Weights of a small mixture-of-experts language model, trained from scratch on English Wikipedia.
Size: 9 layers, width 192, vocabulary 32000, 50M parameters.
Experts: 32 experts in each of 9 layers, 320 squared ReLU neurons an expert, 1 pick a token, a softmax router, a shared expert of 320 neurons.
Training: a variant of Muon for the experts, 388M tokens, 16602 steps.
Below are experts of layer 5 (counted from 0) of a mixture-of-experts language model. Rows are named router (the router's row for the expert), up (a neuron's input weights, with its number) and show model dimensions 0-191. Each number is 200 + 40 x the weight over its row's rms, rounded and kept within 0 to 999.
After each expert's rows: "mostly gets" lists some tokens that are sent to it at least half of the time. This comes from a sample of Wikipedia text that the model never trained on.

# expert 26
router,202,298,127,256,218,234,239,224,203,187,172,212,208,222,135,230,236,170,237,229,204,236,184,201,149,176,236,170,162,177,161,171,151,196,254,247,187,260,218,196,193,280,200,158,235,135,189,231,256,232,278,141,197,228,159,185,134,217,195,249,153,162,174,161,189,227,169,197,146,189,164,156,195,251,179,143,202,197,217,183,170,249,149,123,230,151,215,214,247,138,207,139,195,200,206,218,142,251,145,248,212,197,245,183,201,170,193,179,171,249,224,202,196,242,156,231,179,161,258,229,222,252,179,269,277,238,130,234,249,145,220,198,231,277,180,185,197,267,199,226,235,206,284,201,203,189,220,229,249,241,188,152,172,199,247,253,134,149,200,157,223,263,170,244,119,240,198,254,204,210,191,224,182,188,185,155,270,246,264,170,251,248,154,277,148,279,232,166,163,171,260,154
up0,171,171,182,203,279,227,200,145,196,193,205,202,275,216,238,138,225,155,282,189,199,186,226,167,214,167,233,243,196,209,224,148,197,157,246,90,150,193,154,212,95,180,94,190,253,148,155,173,259,216,171,185,172,200,158,184,176,185,224,230,203,249,190,183,243,135,211,248,202,185,205,261,162,252,175,188,197,137,181,222,160,165,178,181,176,236,179,246,171,180,273,143,163,151,207,146,181,228,173,209,254,180,273,191,213,267,198,195,282,149,168,168,233,221,162,182,174,208,229,196,231,219,255,187,239,220,251,168,176,165,226,189,221,146,249,214,198,144,232,202,167,215,212,259,133,189,191,193,301,240,171,191,251,162,242,221,216,148,167,149,125,177,211,210,295,233,164,259,244,253,181,146,163,180,276,184,191,185,284,147,146,202,228,171,281,159,170,165,219,201,171,200
mostly gets: " of", " Of", " among", " Lord", " Zealand", " O"

# expert 9
router,187,150,143,201,190,149,175,152,234,198,221,205,247,166,205,166,191,152,183,120,229,217,240,232,227,149,225,150,256,175,121,198,192,229,163,175,216,214,200,136,206,234,283,192,144,161,176,242,259,158,211,195,170,230,186,175,135,210,230,183,160,177,148,223,184,183,204,126,166,193,165,245,151,216,259,118,243,193,246,96,163,232,162,183,220,269,187,217,233,222,162,163,158,261,219,256,246,221,276,176,250,154,207,196,172,112,220,136,171,224,234,171,185,258,179,228,206,248,191,254,216,279,202,269,259,228,209,236,216,143,177,249,151,245,225,236,178,241,188,150,257,242,267,235,168,221,136,220,207,166,175,265,171,236,220,216,246,219,250,157,235,271,151,243,153,240,216,230,187,138,181,196,271,165,171,213,207,139,219,239,230,226,272,259,147,222,210,226,223,227,228,162
up0,210,167,189,158,207,196,168,229,284,169,172,198,149,245,205,161,239,203,132,208,192,214,125,218,243,244,182,109,157,238,211,231,163,200,156,103,134,189,176,215,187,227,161,214,196,223,209,254,225,204,196,236,150,254,181,138,212,206,216,262,192,206,204,179,225,125,188,213,204,226,197,159,182,201,139,195,176,175,198,132,186,158,185,231,211,233,225,249,239,183,178,221,181,145,228,142,185,173,201,173,266,157,183,211,211,235,173,173,208,196,228,208,176,175,216,151,174,203,252,213,209,175,187,180,189,159,240,182,265,259,159,259,201,268,222,142,243,157,206,171,219,183,229,277,187,208,255,211,287,267,275,213,272,204,176,259,249,229,165,215,100,268,210,153,215,192,156,198,284,207,139,173,212,125,210,270,187,174,130,205,172,99,234,216,279,144,237,233,299,164,126,222
mostly gets: " are", " was", " is", " were", " being", " has"

# expert 30
router,261,178,175,145,261,170,317,202,210,216,166,207,219,174,192,173,135,200,162,183,230,201,182,196,144,155,145,250,246,159,286,160,240,221,212,244,209,180,261,241,162,226,233,273,188,230,189,237,193,179,143,139,248,241,143,188,206,171,195,201,156,226,223,234,204,260,185,244,246,218,191,181,217,161,175,154,249,183,143,186,167,237,208,213,199,87,131,227,168,195,214,158,248,201,251,184,166,155,160,157,261,121,224,229,219,158,219,184,179,240,209,206,175,130,200,164,129,268,255,237,225,162,181,100,204,89,200,133,181,134,159,241,183,153,249,230,174,217,223,177,225,197,233,134,246,217,176,163,186,230,195,259,165,174,244,200,240,133,226,150,196,202,216,141,208,197,255,226,148,248,219,206,229,207,165,211,213,251,206,262,286,183,195,158,170,138,170,152,223,201,179,223
up0,229,230,243,153,194,163,221,175,170,211,118,234,178,217,229,161,266,270,282,196,249,180,137,213,239,174,185,220,179,157,253,234,197,138,209,208,210,203,188,293,161,244,265,177,192,161,169,188,183,217,194,157,236,178,220,246,160,209,113,260,158,229,224,172,224,166,305,261,256,132,206,255,231,147,122,143,201,196,180,245,197,218,247,215,139,158,210,160,217,268,235,280,242,210,264,194,258,240,148,246,271,242,193,213,177,208,236,236,206,239,198,147,240,198,219,138,237,213,196,193,229,231,153,166,310,215,240,175,184,247,232,226,142,180,281,194,213,257,225,231,216,144,208,148,213,223,167,191,144,238,215,245,233,217,275,180,172,282,164,252,149,172,183,135,207,194,146,255,191,200,212,177,218,186,222,207,177,207,110,224,228,193,162,200,172,218,231,239,198,195,186,221
mostly gets: "\".", " brother", "cro", "ri", " Due"

# expert 8
router,188,163,203,300,167,171,136,232,225,267,235,111,207,267,201,192,220,172,179,210,222,186,211,220,187,197,186,196,224,183,213,199,227,210,215,100,235,109,233,193,263,250,160,223,256,202,277,134,225,224,253,261,271,174,193,210,235,151,225,282,210,174,228,195,183,201,197,165,245,201,129,223,159,187,227,212,234,126,210,205,177,235,232,141,200,216,246,222,254,194,209,146,195,204,277,212,179,133,154,125,201,155,244,232,218,252,194,216,167,180,222,212,233,246,218,224,231,226,161,227,196,216,144,184,258,170,194,181,271,211,180,197,274,109,156,177,249,191,239,239,251,232,107,206,222,175,262,239,217,144,232,185,149,160,196,202,174,189,247,174,213,243,120,235,215,219,212,268,171,113,151,232,210,216,183,223,209,188,215,223,229,127,267,217,235,162,162,223,133,250,217,275
up0,238,235,142,192,130,211,224,195,255,230,129,225,231,138,218,250,221,140,269,254,226,213,192,262,212,178,160,196,168,262,206,151,135,232,215,175,175,166,207,198,185,214,199,192,99,261,210,214,225,236,220,275,162,195,247,230,171,152,153,214,245,256,266,172,220,194,217,207,87,164,255,235,162,236,251,168,187,134,151,223,227,187,166,147,217,159,164,171,211,212,226,116,245,180,141,204,246,217,192,142,258,91,190,194,189,253,153,193,217,197,292,191,232,158,211,141,191,155,219,249,138,202,215,147,152,170,206,212,253,171,241,212,204,180,202,267,243,244,245,191,237,149,182,181,234,220,172,205,219,204,175,247,167,197,165,212,214,152,208,281,227,183,128,139,139,191,260,217,171,149,140,149,223,212,186,172,171,225,158,165,156,239,169,254,160,196,217,235,180,256,240,238
mostly gets: "watch", " |", " Opposition"

# expert 25
router,144,152,153,247,243,276,180,145,242,226,224,158,256,118,159,195,207,119,223,178,165,219,238,228,225,133,255,95,212,215,186,170,165,171,170,208,269,220,274,194,180,235,254,223,235,162,175,233,270,152,200,178,199,262,159,151,169,232,157,155,167,154,202,170,189,265,173,137,196,287,230,141,258,233,253,222,210,173,206,172,167,253,230,238,194,171,225,234,236,232,251,165,195,184,219,212,162,202,157,201,216,161,233,248,195,210,134,214,196,259,197,213,199,281,281,157,198,239,219,223,172,211,117,203,182,262,253,231,198,224,152,207,256,227,198,229,161,213,220,198,204,180,269,258,134,139,190,214,145,196,202,244,144,216,165,192,247,245,270,210,248,242,154,228,201,293,219,212,135,190,206,181,206,222,192,246,253,209,247,181,246,247,228,247,209,235,209,191,243,249,131,220
up0,188,174,147,217,253,212,248,169,174,229,207,173,152,215,152,298,212,208,290,203,240,212,224,160,203,201,201,144,222,201,198,167,247,199,170,188,253,185,169,244,114,183,258,66,192,175,168,221,215,202,240,182,259,150,184,185,189,218,213,224,206,217,237,239,138,236,266,202,153,168,206,181,241,168,187,198,130,124,225,110,213,201,195,272,191,198,197,206,226,190,191,122,243,132,268,213,185,261,244,159,193,200,164,227,244,173,190,281,237,168,177,229,113,237,200,193,173,189,224,189,217,225,212,170,152,217,188,228,165,240,131,215,287,182,213,246,272,206,165,233,182,199,294,230,181,177,180,235,176,228,194,303,230,270,240,176,156,286,215,239,161,153,274,159,237,174,204,194,177,167,170,127,141,251,166,167,153,180,178,222,206,211,153,156,193,224,221,249,183,245,176,194
mostly gets: " and", " or", " &", " Succeed", " but", " nor"

# expert 6
router,224,217,182,247,204,184,162,268,188,126,257,206,188,244,162,176,174,189,181,159,250,205,239,237,171,246,205,205,267,225,212,181,206,195,248,204,249,266,195,128,211,249,189,206,236,136,200,192,190,78,141,155,272,264,160,228,163,253,238,173,202,161,151,215,159,190,143,158,221,234,199,119,209,176,225,294,203,155,237,232,156,185,161,160,216,271,230,187,258,257,194,210,144,198,160,219,277,185,174,229,207,153,226,186,161,186,251,194,176,183,227,172,212,123,208,149,209,192,185,181,198,199,178,167,233,237,135,266,218,189,195,234,240,137,156,188,140,169,239,242,217,266,184,175,249,196,232,215,232,183,185,210,205,225,118,190,224,224,198,209,244,111,164,267,186,238,213,251,159,185,236,242,285,228,134,192,212,112,231,224,232,154,189,231,182,255,266,237,141,185,250,286
up0,103,161,195,149,192,222,199,271,243,231,224,147,170,216,230,266,254,242,204,161,169,241,191,228,236,157,243,218,232,204,232,279,260,194,163,121,216,188,199,218,185,217,120,193,248,147,220,174,130,139,189,160,78,257,224,184,228,183,221,190,147,232,303,197,132,185,188,148,226,191,229,201,169,261,182,201,129,181,182,201,251,175,186,166,217,198,179,254,205,239,150,292,230,139,153,191,209,204,239,163,192,124,134,197,210,211,279,170,223,151,224,230,214,276,130,241,224,132,149,211,185,156,255,195,231,208,142,208,235,194,277,208,195,225,247,164,201,154,228,230,154,186,248,255,161,169,267,226,164,211,219,242,229,208,216,227,238,177,221,191,300,256,183,163,252,161,211,214,187,177,177,229,249,192,183,210,222,150,192,178,184,132,188,190,179,158,188,172,250,224,169,206
mostly gets: "---|---|---|---|", "|---|---|---|", "|---|", "|", "III", "="

# expert 23
router,254,149,249,122,134,220,197,150,275,191,207,252,228,182,212,174,154,146,233,214,158,189,206,247,169,150,228,159,245,203,185,249,91,232,174,255,191,211,244,219,198,244,207,168,138,251,240,189,226,192,131,169,208,230,171,200,185,264,208,209,174,157,159,210,230,201,149,180,214,193,191,231,150,176,238,214,192,231,271,210,155,235,270,170,241,195,175,152,229,174,244,213,123,222,150,191,161,172,232,272,208,199,219,150,242,127,210,152,159,243,269,200,251,253,141,150,168,223,205,190,252,248,150,237,246,276,254,231,264,196,190,189,248,203,237,317,122,250,218,162,187,230,216,210,158,209,227,236,253,193,211,182,178,190,241,175,251,242,224,144,226,187,142,224,168,205,249,185,155,167,266,237,228,136,187,239,242,229,240,158,268,249,213,224,141,137,227,171,177,236,179,235
up0,253,193,195,189,205,166,173,254,261,268,261,229,226,238,222,230,201,224,160,97,246,184,199,231,222,177,152,248,218,155,228,246,160,200,192,186,221,79,199,187,232,247,164,185,129,162,129,243,273,150,255,170,177,191,181,244,179,190,182,173,270,241,126,206,189,252,188,174,213,286,177,244,176,217,172,127,187,150,174,232,188,223,161,241,211,275,206,262,211,206,135,180,201,210,201,185,211,171,160,190,144,192,206,228,194,214,189,242,248,186,242,194,280,140,194,229,178,186,206,168,221,200,191,153,266,219,185,123,178,152,160,250,143,206,200,191,200,234,275,217,202,217,217,202,204,112,162,112,194,192,172,178,232,281,196,166,204,163,199,261,231,224,181,163,183,165,112,238,168,246,225,241,160,271,206,244,179,201,268,190,170,190,137,271,310,176,246,167,183,207,195,204
mostly gets: "The", " the", " The", "the"

# expert 14
router,227,183,216,168,164,209,146,224,208,168,191,209,185,262,218,250,156,251,212,240,226,179,258,185,217,277,124,148,153,227,255,164,223,215,208,207,198,227,210,252,134,161,220,241,199,154,186,167,224,264,148,194,262,195,187,136,241,151,178,162,218,173,201,214,277,207,249,171,227,193,187,157,93,131,161,268,272,174,244,265,155,196,221,168,126,262,209,260,250,206,166,226,145,214,225,189,224,153,152,255,192,148,231,203,246,193,175,195,224,269,77,233,230,191,217,268,215,212,217,137,245,165,208,236,238,244,221,112,249,173,138,248,204,124,158,203,197,204,206,253,196,237,158,173,181,168,155,217,184,192,197,198,163,183,142,184,214,261,216,169,235,194,94,247,270,213,205,225,252,205,227,216,153,172,207,213,240,152,249,237,227,132,197,208,220,222,180,241,252,236,225,212
up0,207,194,160,187,157,196,212,217,241,252,188,232,198,247,221,182,223,241,232,152,196,194,215,216,215,230,215,208,194,197,181,185,145,200,235,188,226,224,170,222,167,207,163,157,237,193,184,180,204,237,244,223,232,301,224,224,161,137,159,213,148,286,281,144,192,145,227,232,248,155,202,177,187,180,237,247,200,179,223,270,174,216,232,155,143,243,118,208,181,224,191,255,170,156,177,215,275,96,241,174,229,255,96,217,281,148,206,197,182,192,230,188,217,206,242,237,204,255,218,200,230,201,216,153,203,189,138,193,175,160,230,200,179,215,152,200,219,153,306,204,206,247,266,93,140,172,201,256,123,201,191,245,203,166,310,146,177,249,239,155,201,263,121,123,174,129,206,227,190,232,208,127,272,180,210,182,188,205,237,143,179,176,232,137,167,198,171,171,205,224,234,235
mostly gets: " ==", " ===", " ====", "\n", " Binomi"